Weights of a small mixture-of-experts language model, trained from scratch on English Wikipedia.
Experts: 24 experts in each of 10 layers, 1 pick a token, a softmax router.
Below are experts of layer 8 (counted from 0) of a mixture-of-experts language model. Rows are named down (a neuron's output weights, with its number) and show model dimensions 0-127. Each number is 50 + 10 x the weight over its row's rms, rounded and kept within 0 to 99.
Before each expert's rows: a language model's description of what the expert responds to; "comes before" lists some tokens at least twice as common just after its tokens as in all text. This comes from a sample of Wikipedia text that the model never trained on. Tokens count by the router's weight.

# expert 11
It responds to: Pipes and blanks between numeric table cells, commas before years in taxonomic authorities, and month names in dates, such as Hebauer, 1996.
comes before: " ", " |", " 0", "\n", " 1", " 2"
down0:50 61 48 59 61 58 57 42 51 60 57 42 48 43 51 50 41 53 56 54 35 49 40 60 54 54 50 48 42 41 50 50 66 42 50 52 45 44 52 32 51 43 48 67 68 44 57 51 64 30 64 44 62 56 44 55 37 67 48 61 41 47 54 55 51 61 18 47 39 59 40 56 42 45 43 34 60 47 38 49 59 49 60 51 47 45 43 27 49 59 62 53 40 48 31 81 56 57 35 21 47 33 46 63 47 50 41 33 63 54 57 57 54 49 56 41 36 62 34 45 67 50 45 59 50 52 50 41
down1:62 48 62 44 54 81 66 59 53 48 40 54 69 52 51 57 70 57 57 41 44 51 45 60 56 59 66 50 38 55 65 70 46 55 40 59 39 61 33 42 44 44 56 35 37 62 54 35 53 45 44 50 50 47 49 54 35 29 38 69 69 52 52 59 64 58 64 48 46 71 41 58 33 46 56 47 48 45 54 39 54 53 70 41 46 45 65 38 54 40 35 59 43 51 50 44 56 52 42 62 52 39 51 40 50 53 32 48 33 38 44 58 53 49 57 49 54 53 47 64 42 55 51 47 43 71 40 46
down2:51 53 45 39 55 48 45 45 69 43 60 60 52 29 42 68 57 38 54 45 42 57 55 57 58 47 52 49 34 63 51 43 51 29 69 54 58 58 44 71 63 52 43 57 44 30 31 62 49 54 46 56 47 47 48 72 30 43 54 60 53 60 63 52 58 60 47 57 68 52 54 42 52 41 55 29 54 42 48 56 45 53 53 40 45 69 59 48 51 63 44 40 57 46 61 55 52 33 61 51 37 30 38 58 42 67 54 50 37 49 51 47 53 31 44 18 55 51 58 57 48 46 42 46 48 67 61 52
down3:62 44 52 46 53 57 60 60 40 60 46 43 45 43 52 55 45 61 71 42 47 47 30 42 36 53 36 59 69 55 45 43 54 74 35 55 35 63 55 58 32 37 60 57 44 51 54 41 56 26 43 41 39 53 62 61 65 73 61 35 51 51 46 70 59 52 36 64 66 52 52 58 33 51 51 39 58 56 52 35 46 40 41 39 48 47 54 50 44 40 54 40 39 41 48 50 59 55 35 43 54 60 53 38 52 52 39 54 55 51 63 44 72 69 62 63 61 35 55 49 43 44 56 50 45 49 58 51

# expert 7
It responds to: First pieces of infobox and table field labels after a dash or heading, such as Cause of death, Pages, Coordinates, Country of origin.
comes before: ":", "==", " ==", " by", " information", "ylum"
down0:71 40 49 44 58 53 70 50 49 70 54 64 56 63 47 59 56 45 67 48 29 44 62 69 48 64 58 47 64 70 35 48 53 47 57 61 49 56 42 35 55 47 51 54 52 42 61 49 62 54 35 53 42 64 57 68 54 18 47 49 34 57 44 40 49 51 49 43 68 51 51 53 42 39 63 59 46 57 48 57 32 51 43 59 53 37 47 52 53 64 31 38 46 46 64 43 38 52 53 43 59 44 62 30 60 44 46 58 49 43 63 53 36 54 51 63 44 64 56 47 57 48 48 43 33 59 53 58
down1:48 65 75 42 41 50 59 45 43 25 52 38 56 40 59 48 48 39 40 42 39 65 64 57 48 63 56 47 60 60 50 54 49 58 54 59 47 53 55 43 55 52 46 52 51 44 55 30 46 44 45 64 63 45 34 46 40 50 50 33 75 56 38 58 39 29 47 53 54 32 49 51 51 54 49 50 70 60 66 73 44 66 50 51 49 40 62 46 56 54 57 28 74 62 46 35 47 49 58 53 55 67 59 44 42 33 40 55 64 41 58 45 52 55 57 42 58 65 53 40 52 45 58 57 49 54 46 64
down2:59 41 42 41 63 58 62 60 50 53 53 33 46 51 40 49 50 54 54 43 43 63 54 66 29 66 53 54 64 49 43 53 61 45 57 44 53 42 67 52 42 52 61 60 53 35 65 55 58 45 54 62 41 45 56 55 38 55 51 46 42 34 57 62 63 48 41 44 47 64 60 30 57 39 36 50 46 64 54 52 34 45 66 39 37 50 58 37 45 56 44 57 61 50 53 35 48 34 57 39 44 48 43 36 50 72 34 27 55 52 69 54 33 50 27 54 63 48 72 57 44 45 41 35 52 57 49 41
down3:61 50 60 51 49 46 53 49 48 48 34 52 43 52 68 26 49 51 51 55 58 54 49 67 47 67 50 49 41 56 45 54 56 53 50 51 52 43 42 48 57 71 48 56 31 42 56 47 56 53 43 57 42 31 47 60 55 39 58 63 47 39 61 54 26 61 35 48 46 63 30 27 57 56 32 35 38 40 48 68 53 55 38 26 49 61 57 49 43 48 60 42 45 66 77 41 53 59 50 47 55 40 55 55 43 37 49 67 50 43 49 68 46 44 68 28 52 45 57 51 42 41 50 39 44 53 39 50

# expert 12
It responds to: Category nouns after the or a modifier naming works, places or groups, such as film, album, series, School, club, village.
comes before: " of", ",", ".", " in", "s", " and"
down0:72 40 53 65 41 47 53 53 47 50 50 59 58 67 47 35 54 47 44 57 50 50 48 43 39 50 57 53 40 48 46 50 47 59 45 51 31 57 70 53 62 60 60 61 62 32 51 33 49 62 39 65 65 58 45 43 48 51 39 49 76 45 50 56 56 56 37 50 58 36 48 47 53 39 75 50 56 57 34 53 50 36 72 63 65 52 54 62 48 51 61 43 53 63 71 30 62 48 72 49 58 41 65 49 44 47 50 54 38 60 53 64 55 65 53 51 59 52 35 48 44 47 55 57 54 71 38 59
down1:52 57 35 48 57 35 55 51 45 61 62 63 45 53 37 73 70 47 49 63 56 48 49 57 51 48 41 68 35 44 54 53 57 53 38 51 45 58 50 59 60 54 53 46 48 39 71 41 58 59 66 41 55 63 41 52 52 38 49 45 40 71 45 51 47 55 30 48 43 24 45 61 63 37 55 64 65 43 61 69 52 60 51 36 47 45 55 51 60 63 56 48 47 60 51 51 38 53 49 65 58 52 38 60 50 55 69 63 64 48 54 39 60 50 50 35 20 62 50 48 49 64 54 64 45 41 53 59
down2:55 41 38 37 57 49 54 72 50 61 47 53 50 48 61 23 43 56 50 52 43 43 32 63 55 56 51 72 51 50 48 52 42 58 45 35 60 61 55 39 45 42 41 56 37 37 72 48 40 57 60 32 49 60 53 58 56 55 48 72 52 54 53 59 52 52 45 64 28 67 40 42 53 49 39 49 57 58 46 26 39 41 54 50 40 50 54 73 61 43 57 51 61 35 45 54 57 55 47 56 69 42 41 41 54 40 49 64 41 55 55 45 33 57 69 41 57 37 35 37 50 44 52 47 56 34 59 53
down3:54 35 50 66 41 53 55 64 47 73 33 47 60 60 45 54 39 53 43 54 40 50 42 53 63 57 52 47 47 36 46 44 41 48 55 47 54 50 49 44 45 35 55 44 50 64 79 31 37 48 57 52 54 49 56 52 46 43 41 44 38 49 42 72 64 47 47 59 48 43 35 56 61 50 34 50 47 48 48 62 59 41 52 63 42 62 45 43 60 40 57 41 52 38 61 52 58 57 48 62 73 48 52 67 28 59 64 56 39 50 50 28 52 26 62 30 65 46 46 60 27 46 56 54 51 51 60 47

# expert 14
It responds to: Line breaks ending infobox or table rows and sentences, plus section-heading markers == and ===, and closing punctuation like ). and ."
comes before: "-", "\n", "|", "The", "===", "=="
down0:51 36 50 43 57 40 65 27 38 46 44 45 61 47 51 52 44 67 60 46 51 44 62 67 46 63 43 47 30 66 30 41 40 34 58 44 48 44 61 54 72 59 46 51 43 44 41 44 36 42 29 50 46 35 46 64 36 56 56 56 84 56 36 54 53 62 49 47 57 59 55 54 45 31 59 50 34 31 62 58 52 62 55 33 54 46 48 36 44 63 49 47 40 45 51 54 55 51 54 46 44 33 59 59 55 41 41 52 51 37 40 56 51 52 60 59 48 39 32 53 46 52 48 50 38 65 53 56
down1:58 60 62 66 54 43 48 57 40 58 47 45 47 48 44 43 39 48 46 40 93 30 62 51 47 45 50 47 50 38 49 47 30 49 57 41 48 47 35 52 57 44 60 40 34 40 57 50 38 36 44 32 71 47 47 44 52 35 43 39 63 45 48 52 56 60 42 50 48 46 35 51 57 40 29 35 52 37 58 62 49 71 48 45 71 46 55 41 54 55 46 63 46 50 63 33 47 62 61 46 42 64 36 46 57 46 61 52 56 59 56 41 58 56 50 48 67 43 52 29 44 51 51 49 40 53 47 45
down2:35 33 34 56 53 45 47 43 44 53 55 44 34 47 41 63 61 48 60 58 63 49 35 52 52 56 62 47 61 45 48 71 29 58 55 53 55 48 59 73 56 44 41 46 53 70 52 46 55 51 36 64 31 45 58 69 57 46 53 46 60 58 63 55 36 53 38 52 54 41 40 28 63 62 39 61 55 72 54 43 52 39 63 33 60 54 54 45 38 49 50 40 57 46 48 66 48 46 63 44 40 63 39 37 48 39 51 56 57 43 63 46 49 44 55 61 61 49 54 73 54 38 34 55 44 35 59 40
down3:52 58 51 41 53 46 47 46 54 43 31 40 57 52 54 28 51 67 48 44 47 67 42 36 53 50 46 51 57 66 44 56 46 63 49 50 46 45 47 49 46 59 55 50 40 53 63 48 51 19 46 66 58 59 52 53 50 60 46 58 65 36 52 52 45 13 50 40 29 49 35 65 55 48 55 65 56 45 41 69 58 53 47 37 49 65 35 48 49 50 58 61 55 64 31 59 62 50 63 63 55 51 46 45 66 52 76 44 66 54 46 41 63 58 60 37 46 50 53 33 53 56 56 51 52 44 45 54

# expert 15
It responds to: Digits and numerals in tables, measurements, dates and scores, such as 6 ft 0 in, 9 August 1958, 50,000 watts.
comes before: " |", "–", ".", ")", ",", ";"
down0:35 40 53 56 62 63 46 65 33 52 52 48 32 65 49 63 43 63 51 51 53 50 39 51 43 58 53 47 55 40 54 52 56 43 35 47 46 51 47 48 16 42 67 52 51 62 48 55 69 53 50 33 51 42 47 47 53 44 41 61 41 57 66 49 58 55 38 51 46 52 65 56 49 52 35 47 53 54 50 53 51 50 41 63 72 48 64 59 43 37 53 36 57 56 45 57 58 60 31 38 62 47 47 51 45 36 74 53 52 65 65 70 56 57 65 44 42 50 54 43 71 40 48 78 54 61 41 49
down1:48 40 34 45 49 52 54 57 53 55 36 32 27 56 53 53 55 50 56 54 49 50 63 60 40 60 41 36 62 46 52 47 54 49 50 56 48 72 32 32 47 36 51 36 42 35 52 48 54 44 52 46 55 53 60 48 60 44 48 37 53 44 48 49 67 67 34 50 56 59 56 53 31 49 46 40 50 55 62 70 48 41 54 62 55 44 51 53 49 51 52 22 50 50 57 51 44 59 29 49 41 38 63 59 40 69 71 63 50 49 39 49 47 31 61 36 49 62 49 31 31 48 43 50 61 72 56 39
down2:49 49 49 49 48 40 60 37 51 42 41 48 51 47 48 48 48 43 50 43 60 57 54 29 66 30 68 39 34 49 62 61 50 37 55 56 44 27 42 61 40 67 43 69 54 65 53 43 33 43 57 29 66 41 39 46 54 49 47 59 44 54 49 34 64 40 47 59 53 46 29 43 55 48 36 67 45 46 41 40 53 46 41 42 71 48 51 54 72 52 53 46 36 56 48 52 49 40 65 39 46 50 43 61 32 56 74 42 65 52 55 49 50 34 36 59 40 61 46 65 46 57 53 49 47 53 50 61
down3:42 44 44 42 43 44 59 55 49 41 47 46 35 44 66 61 56 70 50 64 38 62 29 48 49 55 56 49 53 60 58 38 50 59 69 56 38 56 51 31 27 52 45 40 49 51 55 59 48 36 57 42 64 42 52 42 71 47 53 63 54 59 65 43 46 55 60 55 57 40 66 53 39 55 46 49 67 46 46 55 46 78 46 29 43 63 43 51 47 56 59 54 50 47 53 27 36 50 52 52 53 67 33 57 54 63 54 43 61 46 73 45 50 48 44 61 61 54 46 34 51 53 44 45 60 31 32 56

# expert 3
It responds to: Pipe separators inside tables, list-item dashes at line start in infoboxes, and colons after field names, such as "- Born:", "Name | Portfolio".
comes before: " ", "\n", " 1", " The", " S", " 2"
down0:55 41 29 40 57 61 51 59 44 36 64 69 35 49 49 60 56 40 54 49 48 55 45 46 56 56 55 57 50 39 58 52 60 53 37 56 54 49 43 48 59 54 52 68 49 50 68 57 48 61 57 47 49 50 49 49 35 45 52 54 39 54 40 59 62 37 55 53 53 44 63 41 53 45 51 68 45 62 34 39 52 48 53 55 51 56 49 39 57 45 53 65 30 46 15 34 45 50 71 51 36 59 44 56 65 35 39 50 63 58 30 66 55 47 62 44 63 32 38 74 48 42 40 61 66 60 45 51
down1:53 43 49 83 44 62 54 45 36 46 37 54 40 51 54 61 50 46 64 57 61 51 46 62 46 45 45 49 57 38 45 44 43 48 82 57 45 60 66 47 61 46 50 52 51 43 47 58 45 55 55 57 66 48 54 55 57 47 64 54 54 59 67 49 58 61 53 58 39 72 48 34 32 43 58 54 57 37 55 70 48 57 65 55 50 43 46 42 62 45 44 61 47 49 36 39 33 46 61 44 42 37 54 51 54 63 56 62 41 34 44 62 51 59 45 47 60 36 67 54 48 50 71 73 35 65 46 46
down2:67 54 47 34 34 49 58 52 28 50 53 62 47 49 45 59 42 62 59 51 51 51 80 43 50 37 60 55 48 49 61 43 36 52 38 66 49 58 45 58 55 47 55 51 41 59 52 53 35 62 36 60 30 54 60 50 43 60 50 39 40 46 57 54 49 34 38 55 59 51 56 54 49 39 50 67 47 34 62 37 42 35 41 60 49 45 62 28 56 50 48 52 32 70 47 51 53 46 45 43 49 49 49 63 58 59 43 50 65 48 49 55 32 54 77 35 61 60 54 46 53 35 34 44 58 29 53 54
down3:59 40 39 49 58 39 21 69 48 41 70 49 53 42 47 47 62 51 42 61 49 51 64 55 34 47 65 40 46 50 56 50 56 47 54 53 53 67 51 61 65 71 50 52 64 45 74 54 41 59 59 52 46 38 42 66 37 50 42 40 57 46 45 54 58 50 60 42 42 57 49 41 51 44 31 40 39 54 54 40 33 55 62 50 49 65 53 30 70 40 47 30 45 39 47 33 51 40 49 47 51 58 44 43 48 69 75 51 47 55 43 50 50 44 44 52 68 49 69 32 54 44 58 57 53 52 51 49

# expert 13
It responds to: Final pieces of plural nouns and place names, such as s, es, ers, ions, as in buildings, dishes, Huntsville, Pittsburgh.
comes before: ",", " and", ".", " of", " (", " in"
down0:45 38 55 50 59 33 53 59 56 48 37 49 55 58 53 51 57 42 55 45 55 28 45 44 54 57 37 34 33 38 49 49 61 70 53 47 45 63 37 62 54 46 46 61 41 51 49 58 59 42 38 38 52 51 59 51 57 61 49 45 34 39 33 54 44 60 32 64 63 35 57 58 60 62 51 71 42 42 51 47 54 64 57 46 40 46 67 68 69 59 51 40 26 54 58 54 57 49 49 50 44 41 56 45 35 49 50 61 43 57 54 36 44 44 44 32 60 60 35 47 68 54 40 44 62 47 33 29
down1:48 41 49 60 67 30 58 55 55 37 46 45 28 48 62 38 68 44 46 41 29 44 41 40 34 47 44 56 44 59 56 53 48 47 53 47 49 44 47 41 48 40 51 47 70 67 47 45 36 67 51 66 64 71 45 41 53 53 53 58 53 53 39 58 49 40 55 48 59 61 34 44 47 51 56 52 47 49 41 39 58 59 57 44 53 42 53 33 57 66 66 35 42 35 47 69 40 46 70 65 52 64 61 62 40 58 46 59 52 54 52 49 37 35 33 48 34 61 75 49 45 43 47 57 39 49 48 56
down2:35 43 68 39 37 59 51 49 56 50 35 34 51 45 54 56 47 53 51 56 40 44 49 66 54 38 50 55 60 63 57 39 60 43 68 55 55 51 49 59 53 43 62 55 37 50 47 57 49 39 64 53 66 37 46 31 64 54 68 53 54 46 62 33 54 72 47 50 43 39 56 66 42 44 53 48 53 44 48 68 51 41 39 32 52 59 55 48 54 47 67 42 26 60 50 54 24 65 55 56 39 43 55 43 37 38 56 55 49 40 59 46 36 48 26 39 43 55 40 60 63 60 50 47 72 45 57 44
down3:35 53 62 47 52 51 60 43 31 60 61 60 62 44 44 44 67 65 43 65 69 55 45 62 59 33 51 40 51 57 36 49 51 42 57 48 47 59 62 67 58 52 64 54 50 47 58 42 54 49 59 49 64 60 44 32 38 43 28 37 59 56 52 47 47 69 38 37 42 54 67 48 65 47 43 66 60 62 49 53 47 49 55 33 39 64 48 45 52 44 53 40 24 43 47 58 39 59 66 40 51 51 53 40 47 60 39 55 42 58 28 38 62 50 62 60 65 49 63 54 53 60 44 48 44 32 41 52

# expert 6
It responds to: Prepositions and clause commas right after a verb or noun, such as in, of, for, with, during, about, including.
comes before: " the", " a", " his", " he", " an", " her"
down0:48 36 68 53 45 49 50 50 48 53 54 67 52 57 42 56 64 70 47 35 54 56 54 39 57 47 43 62 31 63 54 36 56 40 47 52 44 56 60 56 34 35 52 62 67 36 46 32 38 40 54 33 46 53 50 51 59 34 57 45 56 56 53 30 48 30 53 44 71 39 53 41 55 46 65 45 68 47 51 38 68 44 42 50 33 43 43 60 53 36 46 60 56 56 44 45 46 47 43 51 46 46 68 55 71 40 61 41 39 52 43 65 47 46 52 76 44 50 32 37 66 51 54 47 58 49 51 57
down1:62 50 55 13 59 61 48 40 52 57 53 52 60 47 35 52 51 37 47 74 64 38 66 51 43 54 48 39 50 40 54 57 45 64 70 52 52 45 46 31 49 37 43 56 57 41 50 61 39 28 35 61 47 52 56 53 49 50 54 43 58 45 43 54 43 59 38 47 45 49 61 45 41 44 35 46 55 45 49 39 62 55 59 56 58 71 49 39 52 53 60 56 35 61 74 66 50 45 53 48 46 62 51 41 67 42 60 34 65 35 45 67 49 41 48 51 43 52 31 45 62 65 50 53 45 58 50 51
down2:75 51 56 52 39 38 44 57 62 44 43 62 49 57 48 42 48 49 53 38 44 60 54 58 41 67 42 41 54 43 61 47 57 63 39 49 61 49 57 42 50 49 46 62 46 48 52 65 55 53 56 62 48 52 69 70 56 38 52 39 34 39 53 44 49 49 62 52 46 49 51 44 47 65 57 56 41 58 55 31 35 41 27 34 30 65 55 52 38 74 43 69 50 52 56 52 49 48 40 41 56 57 40 58 66 56 39 46 45 47 36 50 45 58 39 44 51 56 43 58 42 59 53 70 37 44 19 33
down3:39 34 69 44 45 47 48 50 72 56 64 58 40 69 57 56 45 66 32 40 70 35 44 44 52 73 52 58 35 60 50 42 44 42 30 46 48 40 69 40 36 56 59 56 58 55 52 61 55 55 51 43 46 54 48 41 33 42 53 56 67 38 52 45 55 41 49 52 64 40 48 49 55 47 61 45 69 47 38 52 51 42 57 56 39 36 41 55 53 46 46 57 24 46 57 30 64 60 59 42 43 49 45 51 59 50 40 43 39 43 56 41 55 63 47 61 59 66 38 47 43 49 34 63 60 56 46 42

# expert 23
It responds to: Commas, parentheses and Latin name endings in species infoboxes and author citations, such as Aurivillius, 1899 and Hirtobrasilianus.
comes before: " |", " (", " is", " =", ")", " K"
down0:53 55 37 58 52 52 57 38 41 50 59 49 47 57 54 53 42 38 46 65 53 41 37 54 49 47 53 40 54 67 49 61 55 59 58 39 42 54 51 41 68 51 45 35 45 64 43 44 45 53 56 42 72 55 28 33 69 49 52 48 45 69 61 48 59 50 47 70 55 46 65 47 45 53 49 49 45 62 50 33 46 57 43 46 45 52 67 50 58 35 49 30 48 57 40 57 56 55 58 29 40 55 25 59 55 56 28 46 61 58 53 44 51 60 37 42 61 67 76 64 58 52 38 56 68 37 46 59
down1:63 50 49 48 35 43 44 55 46 52 48 41 41 37 36 61 58 70 58 41 63 42 55 36 50 33 57 65 50 39 44 44 55 53 47 46 40 74 61 35 58 35 61 54 48 53 55 48 48 36 41 41 28 38 59 46 43 53 52 52 55 41 43 67 56 51 49 46 61 63 50 48 48 50 55 42 71 51 41 49 59 47 45 63 57 41 51 28 54 35 64 57 69 41 53 55 58 51 45 69 41 55 56 39 53 54 50 41 47 65 51 70 56 55 37 75 65 51 58 63 53 63 60 75 67 54 49 49
down2:41 47 56 31 59 54 51 66 56 33 62 68 53 40 49 50 53 46 47 45 52 43 53 46 50 63 34 52 64 69 61 72 42 55 56 51 45 45 39 31 56 40 55 50 56 60 60 47 69 69 67 63 37 56 35 48 62 65 51 51 28 52 59 36 64 59 36 55 42 45 55 48 55 47 59 50 47 43 55 46 59 53 74 51 55 65 48 64 53 52 52 51 59 55 65 44 37 46 36 66 45 51 41 47 62 34 56 56 51 42 31 49 50 37 52 50 58 46 41 34 56 71 44 59 50 37 51 63
down3:48 46 44 49 49 49 50 43 56 41 35 69 67 56 48 59 51 54 37 45 48 48 54 15 45 38 54 38 56 35 70 55 51 37 57 67 59 65 57 60 32 58 47 36 43 59 53 52 40 47 52 53 45 35 52 56 68 44 48 44 55 54 50 47 38 45 51 38 40 53 46 47 59 67 68 54 52 50 36 57 59 29 54 54 62 37 47 43 47 50 57 41 74 33 57 55 59 47 61 43 44 36 68 39 52 58 43 69 40 46 44 49 35 44 49 47 37 63 68 41 48 52 50 54 43 73 44 48